Below are experts of layer 2 (counted from 0) of a mixture-of-experts language model. Rows are named router (the router's row for the expert) and show model dimensions 0-191. Each number is 128 + 24 x the weight over its row's rms, rounded and kept within 0 to 255. Numbers have three digits each.
After each expert's rows: "mostly gets" lists some tokens that are sent to it at least half of the time. This comes from a sample of Wikipedia text that the model never trained on.

# expert 0
router:145123138169136105163138087085137118154142168090148160082159181121145146109103101096108128138120122104131122143165125119150134164141142104106121164115140123185157131151132166162123117130110134141124113127153134156155157159127121119128130164139084137148145120185148111123152078159140149112134072131135109144123150194140133093119098148190065149154130120118120162100115100151136108155107110090093114132126115144105099108143119134099125109120159126143165122149120164133101121121134160122141139112082126146163122118128127113121082129082168152105129132131114112146119174114107107147
mostly gets: "st", "h", " place", "sh", "off", "ark"

# expert 44
router:116121134144127084143119111135166152155064094112136123128110115140115113134163110109154117127092115109146137140109113127102153108115136108166132121107120095122110121141133133075164130166132068099151111151089128115125130148111094080135141128118136118120164176107140117156138088148122111115130147125172086118142182116119137147115100066097153150111147144120142106131191095162090083128114175120128126107124144133136129108141130102127083122130150123122142142130151128099167126181094134119123104157133110058137138153170125158144121119145136123098146156165108090156095083127131132118
mostly gets: "ist", "ical", "ure", "ine", "ative", "ore"

# expert 48
router:099110136128163158170105159090125086144147124134099131122131134149136114120134134129112122119096104128134134116086146108095128128100110178095119134121093119181138123126115103158119126136104135091092145130114122130143168122085121153135164163167083142138117117156134111128132126126155125160150075146095118067097153120128139126144126141131076109132118091127129129161124069150129072178096135106127156141141148144158118159132094133096166143155148091123131148152143080134146131084131150108114089118117129125142206131087144118106168155145096141133145123117137172162118151130116110133
mostly gets: "H", "S", "B", "L", "X", "Q"

# expert 56
router:161148120129139104201128089152100177156110161121142127135119157119130147131127128154089151098135133096132120103138120137118114131149146140094158134139122114119154120116125110130132122116117135114143119142140135130163140143143122098145081080091124129155111164131127117081115123097069126110083144123135148105144144142131123104114166164146164149130131125119108128124102083127141142128118102143120133141121086077106111174153052123127136059131126130107088114141079178133154129146111137145130135125090129133118154131071171183155122146145169156087138147139153092149167121152131114139
mostly gets: " over", " up", " part", " out", " about", "ted"

# expert 62
router:109100119137151160078103114131154110131147114125142132130123159081108097119182132167097112086148102130156145134152118151149152136116131128108130135110090151153157157151129137103128129150117160163163071057127106137139125164126130147084119141125151147126162155184067124141136121103131147134046132133140107128141136117105132119097101124159130145146120113140104147102133184140135141135133158147144113176173143130102118124166123162145118110103117152135109130118137132135131142074113110114157108118090103102098164154131120162109130142105091140108135128125099095136086123144091119090
mostly gets: "ally", "aw", "ous", "ax", "ough", "ook"

# expert 18
router:143095126117105118128124121094135081146118135145130152133129133112114115177159160138124156139133144112106118132162145171186123123152109112106151151135158140099152105119096177128142134097143118178093147104126124126119152110128150035139103127104146104119128113159174092111120106126125158125121129163103128127121141142118159137133159141163138104167131144094143153161111108118154125102129123096127128183087104136170131126118090134099160169132119065156101151136149118133165159090151130128160145125137146131101100126126137134121191113112137118137111097163078138135109120076152152118
mostly gets: " not", " No", " #", " present", " Kim", " Dem"

# expert 27
router:112106084112147156168133118162123118155110117144152133151093127141106128168101132121119132168146097132107142172115136114113105106128133131121132097163130115133141100135127133117103115154134120121116122163114160091103118112120122096134196164131130130133106096127111155135131119097074178062130094148135142163081075103119079096179108131137144109136112157106136149102128099135109132124144143113114139186135160155142111087151127166122151154158156153159154119142131084120078129105111124140127145080113152103086127115118126117109149120133156146142129094128145124127094091102189127155
mostly gets: " League", " Cup", " Party", " game", " team", " Team"

# expert 30
router:140132094102173150111059137144132147132159135153137173124117146123131114156148130131113125107135121101112108122108113135140106121153144157087101143111092125164104123122178142132155105127069116174114085098139160109088132090142152103113130128130104109146158123155101125096159092144166129086092097119119100130126127111097120139133168151115148095080138135131098141123134128100122105157120179130090105119097053095144101082127140134144133114094121098101131140141125134165134120126090138173149150153098118113174123108150127164108153145126114127164126124105152180123114138132100103137
mostly gets: "om", "f", " Tom", " side", "mer", " Coast"

# expert 3
router:125127151166149135100068142128154117164112120123147183120174112105128147103123147141125101139110119094152101144102131101125126117152167132151171131084104154126096146125091123119146132161120122115132109131143112144154150152169168150112140146147100113134098149156125083119125095122184100097104160129161133142191125115145112140136107148149111119116078150174086148133169085121129187136170122107121130137175112129132135166144131158135098118145136138161117145126151118102161151125103118173144138153135140131137151109125173132110130156116127161103144115101109104102171088103161151155
mostly gets: "ad", "ast", "act", "est", "int", "vel"

# expert 25
router:148136133134145140113155093132175121110138149131137137133087107135119164127118124114112109117173135132156077099145149120176113088193115177108128099149116110145145141155085150100176147109167144090093122139130157132125106110153126159103086099136162118070134115110152073162141126122108183150106107144100136139107176135121154116121141126161140143144122121138123138140101136130135152166108115103111103132122133110168149111140116087138107122085161162137160105169188128122150165176096145115152107130178129132106097110127102134125119124093137124112125169108139138124134125139107152132
mostly gets: "\"", "ib", "\",", "”", "ai", "ova"

# expert 10
router:099104112161117205110101100153120107171116132112070159111143120135114128099142102112096169127127137136149122175135180121144166146100123143117129102091143144139084114167139136109128119154144135130116162130117139116114107152111078143099131087120163131145161087097060119116078194119163114146142100147155175155111104128126148148174127136123140115141113144098165126103146115168130112157145091162124085145140155126106124124113126128148122168127115124127123126158143125125104128155169119142125116153166093099163114138148153132144108115154150135116125106147127148114135099165129119154
mostly gets: "ion", "ity", "ions", "ism", "ics", "ology"

# expert 16
router:144115098115149135150146142162095117113118132098143141145106196147110130135164100128113160128083135125105115139138094144174131167156147144163153137139128143111134166127122103149128119113155097129118113145133119160178176109142128062112097122094130140086115094121153106116118099142118145145097105138139102083121135113097102134099089125174146119128131106146174138129144143106144125161126101136134143139136133157113156087150145110105142178119132114084088102102073146160147138136123095105156172129163109113082136109071077105139148132133142145160097081109117143116111129142130149129
mostly gets: " also", " known", " name", " called", " named", "See"

# expert 26
router:105144122125126143100145159129121127133091089105090137082073139168141159141152089105126179133088133108159169134140142156122139096121167149106133135147138107132093178107132165121160157124131112141152091096133153146129117111143125146105109108123136118148104121139162152149093122131117136157130135149165144144118137130151134122106156162085127152130103179136091106119124114135131166173149130079096142116118124126093143099161171133100140117155127127111165147080102122139109142122112135127122123153128127130146125096156152113152113146099087177076111131122115044139100110162085130133
mostly gets: "um", "iv", "ust", "ev", "ll", "em"

# expert 35
router:185155170141090114118129149059103128123099080102139141124136090152139122129145114113148114148129130098137109117122123191130158092144138144105166109079153094090112147139091144180143097113124120125157093137118109154117106122144147100105154128154130098136085097078103124141133117110094148105144134141133130151133116123122091104134102118144153125096131121103165163134061159141139138170171147169148169158141108113114134126118120096128141102111122138107114116115158146174120113132136154092105123134157155123152138123108145150115145119139101121113095126158137185171153127109151096126
mostly gets: " on", " after", " May", " January", " November", " March"

# expert 6
router:119107113101140109125142098103114154118115137129119165171093160113130113144137148111119131182183111118111124170067097163140104154110135085131162099121142119154161135147121116130169137141121125115106123116083155099160104079133118099126126128105087164106136139129161111109095158114077133082151127153126144098148127176164157106114092177107130081132135150126083137157114150139129116137112109144125118089129102140112156150141130098098131098169118092151080143151175125125118142140127138138160121113153138142111151121150127135150113118163127159154095145131120162091129142171158163104
mostly gets: "x", "ide", " dec", " ft", " born", " died"

# expert 15
router:120110106138145119130128098097147131155077178080122142158154118118166155107164135095108156156151143112122085117176118141155135115124138093134165167179107149097113138126099168131105133098094133137098121183123102131134113087110148134154079142139138080156159112163171104170088146092160137161119154106113133164108156137118129115125121148125103134123095098097092122122112155137171149149125111166139121110148132143124115117119084160115119147142140079149142140128101129126080137123122175140128152100116145135119095105174107143138117139103146127107150113068142135110123142125122152135
mostly gets: "all", "ill", "art", " Total", "ater", " Location"

# expert 57
router:126109139109127159107136141131102112131116136119133108143157158106088138091163087189092126120176135164125121128161107158091167123150120154114130087085119139093154136127118120131097116125103120096149137090145134146149143139115113109109108112156112077112128111137151137131043120141163110102123147139136133096195127159079104121176109139147153125128156156153119121107157142137150154129106103097143109147138147113163128153170131101117091141074140094137128123158137133134132126136121142154132109165142160130152139127110150103146077143144080115155127154145132081162094143137124153161
mostly gets: "us", "ter", "as", "ary", "|---|---|---|---", "ium"

# expert 50
router:140171156086122124104162129145123149146113124149142179110108138108183176145106166138125094114120077154171154120168127129157089152127122096134135097137120109108129153120159127156133144135146147097068139083129115117106109109110123139129161108112101139189145134103120106119181146132118120114127142159139131131129139159112125127093119123097133117104112141153118125115105160138079164155142126129134168086133141145074118133136088133127167180096135143152136121123131113123148137092100165133132127126119078159102126134111169102153106133122102129133106105103100154150109099163082187133
mostly gets: "ent", "u", "ar", "ver", "par", "aring"

# expert 24
router:158123143099104129098114101126126053086073156114180117128087122151131118147133146129162131130105139133126126128142087130163100132157149113112139123090143115106168161127154112117192143150129118186076178140091099107172168099132141094141137157129107120136142126153107155146140143099160119110130155136121156120109160120104139139145121162135119125126098132137135131141139161139139135174114161106145149115124128111163116072164147129132101109146116109124131098091128105115138159137111138117164152117089158128133117104077122090113143158096086145163102097161116126137095140151120143149
mostly gets: "an", "er", "k", "greg", "j", " surrounding"

# expert 17
router:124119121128064099102109092116184127114144161131099076114130108158142186161102096097116138163139131111088140132133135109121099132124130112166136118098148181137115108108109129105133147130124131140114139083118123123169102125091108141143081113146129142163160161044098110097103147105139097123108098125148169167159112102139128129119123148158186110112111183145144133119131117154143149139100120128101142159109125110104110156146136162169121123150096132136116118065114123142133122146095113154101102141119131151125131140170126111156114135114142149143104144140128110135076153116116156143
mostly gets: "es", "ens", "ings", "is", "ons", "en"

# expert 51
router:132119105109154128147092123111110156117135109113135149114107143152104131156140098094117137156123119175141114126097146122132141150123110152089103113139101111160085104110089115118147109085102118101106124133154168141118141142072132076137121141120108086093128098165143115126149092137181117154090084143101117106125120110100085138131158137114094100113134086138137142124121138135132105153123122145119159127097094171140157122166115127097151148142101159162175163141137138152162110108124139114111122146165114101069157107093124094090168133156141171130110103134086158135131143150159089166
mostly gets: "F", " World", "G", " show", "AR", "E"

# expert 55
router:126108114133145128107116111115120167160114161165088139107090116137125148142147182137117121104186156113163114124113140123148122131160119157122122149128097083143138153121144105109112108101110091115152158143104098094164169119136138140131087098133122150188125130157150153126104133126150074135110135116155114162138111112163157135127144118089112136135118129124155101122125107149131123156079137112108150148140136135096179099110150088096082121120130112103130098136085168131143121087142139113141159115103117088124149145095069109147088145127163146169144159085141140068153133131151143133
mostly gets: "z", "ale", "le", "ix", "ome", "ero"

# expert 7
router:114113120138158131160127151106136128124146124143168155118108129124154148095170158100104137123129121127116080114121113136155095192168080097105145121130163120136160148128102102142135131141160161143077121116092126109131097127101142180112137076087119142103147108143148133140068131117160145137140114105086102152168126128098118105118123133097162093136113125129120138129081103132104139131160131104060108126107100093142140109155124141094142079138160162096175133093129137130111112132141150128143116123133151104096156145120096118128145104083131153117113135125085148119088172137162150163
mostly gets: "ta", "ven", "so", "be", "ić", " Set"

# expert 58
router:118131142116117149166135111127121139139140114099165142149073092160115116126171124136141146148102119142107091140147121136106143118145156118112103148161114166134162120146099116076092136102136123152118157127137060139143120128144117161137152117139069144088154070126125110087127156115086099110117176111116102110153138118111137102143094143092148101160095112150123154096098109110126132132130085145110139173113122145174117088112105089133095134125120130126068137138180095137140136148127136115127132108169135106127133122089121078114114115138097138153132157134090151146134133118159189097
mostly gets: " C", " de", " An", "é", " en", " La"

# expert 21
router:179122136123067139187134134116131162064121097124151130161104164160087124101101154102113115078132110126086130114148157106148134146149129136190149131136125149174155156110158151110109126080111137142138128113112140111114145132132144131154143136130082094076119107111137112145176117163091138120171118120130146145074144134100156147110095110163133155133117160137096079085101130136101161118128104137153128120107110150127140145111129116133109134117139141153076127121117126123112117131165135098122114136130167089105101119111157096110105127149143097122105135150189130120143128154111138098
mostly gets: " of", " in", " at", " within", "p", " Of"

# expert 41
router:177109090130102114129131114119165085128133152164097195122108106144110140171139118138131089121154106171151136111104141190120124144147108148085127152150138114118121111162080150102131142107141078128146133084133141130108128105132113077116144122148103115140144111172154097102092115109137143087177134158154110149136135128068088126086166152148155086163155122134104161133119156114114128188146098157138144126125121087132123178165138125135159142108141129115121131169105140154121121097120124115153129143159128113120114136135130122175157113114130124162118127145135170124093121130116139142
mostly gets: "ious", "ement", "road", "play", " Swing", "side"

# expert 39
router:168124108155161149109124131126092127089152088111122098156130139114123102106168089128146164145121164112129110154128130108137145120146144143147119163124120112143149146159125140178115102143109125142144109143128100099163148153092137120105123145169115144182136118123146118150101140145138161155119118119169118144115114109094112144162125138152135097166133159124125139094096152150098148151116207116096118080150134133099165127129096103164086130093101086109159113150157130134121142130068119106126109134127065110136117107132111134170162125144203123110130146108094113091117125138089123116
mostly gets: "ear", "hy", "eter", "ple", " among", "ears"

# expert 43
router:109126110145139138100147081100135132161148098133125112106126130148140099082120122159095127128127148131121124124128105113121107122120152160147130125119154184122138131109125097114150135099091085110115078148147119165194137132132133118107111151156117167085121121094100095114084128119118068099128123173161110125121145196150105156131125148094147109077101094163087108123147140102142115142180126133122161125115122088147142132089108140146121112121118116133161130110121116139090154148124177143142132091110112130121109122171146134162164146169111129128171139120123115096164104087127180116
mostly gets: "id", "ont", "iss", "ig", "ec", "val"

# expert 63
router:168137141117098146163121104125109126117131107126096159126129128144149139114149097131098156115140082121129133088145129148113145104141111114118140151145118165105135094141121119103109151082133109146159176131100115158114111088106167174147108105118157103085104117130159102135103121114088146151106139104072118102159133108090105139121184129136119098120127159115104103105121093125139115115112097118127136149088115092129082081158080158094167129148094081127125127136156122137137169138140126118145124121178123097083151146120115145106159164170097109150109099161086126115085127108117134102
mostly gets: " cor", " reg", " Ann", " organ", " block", " con"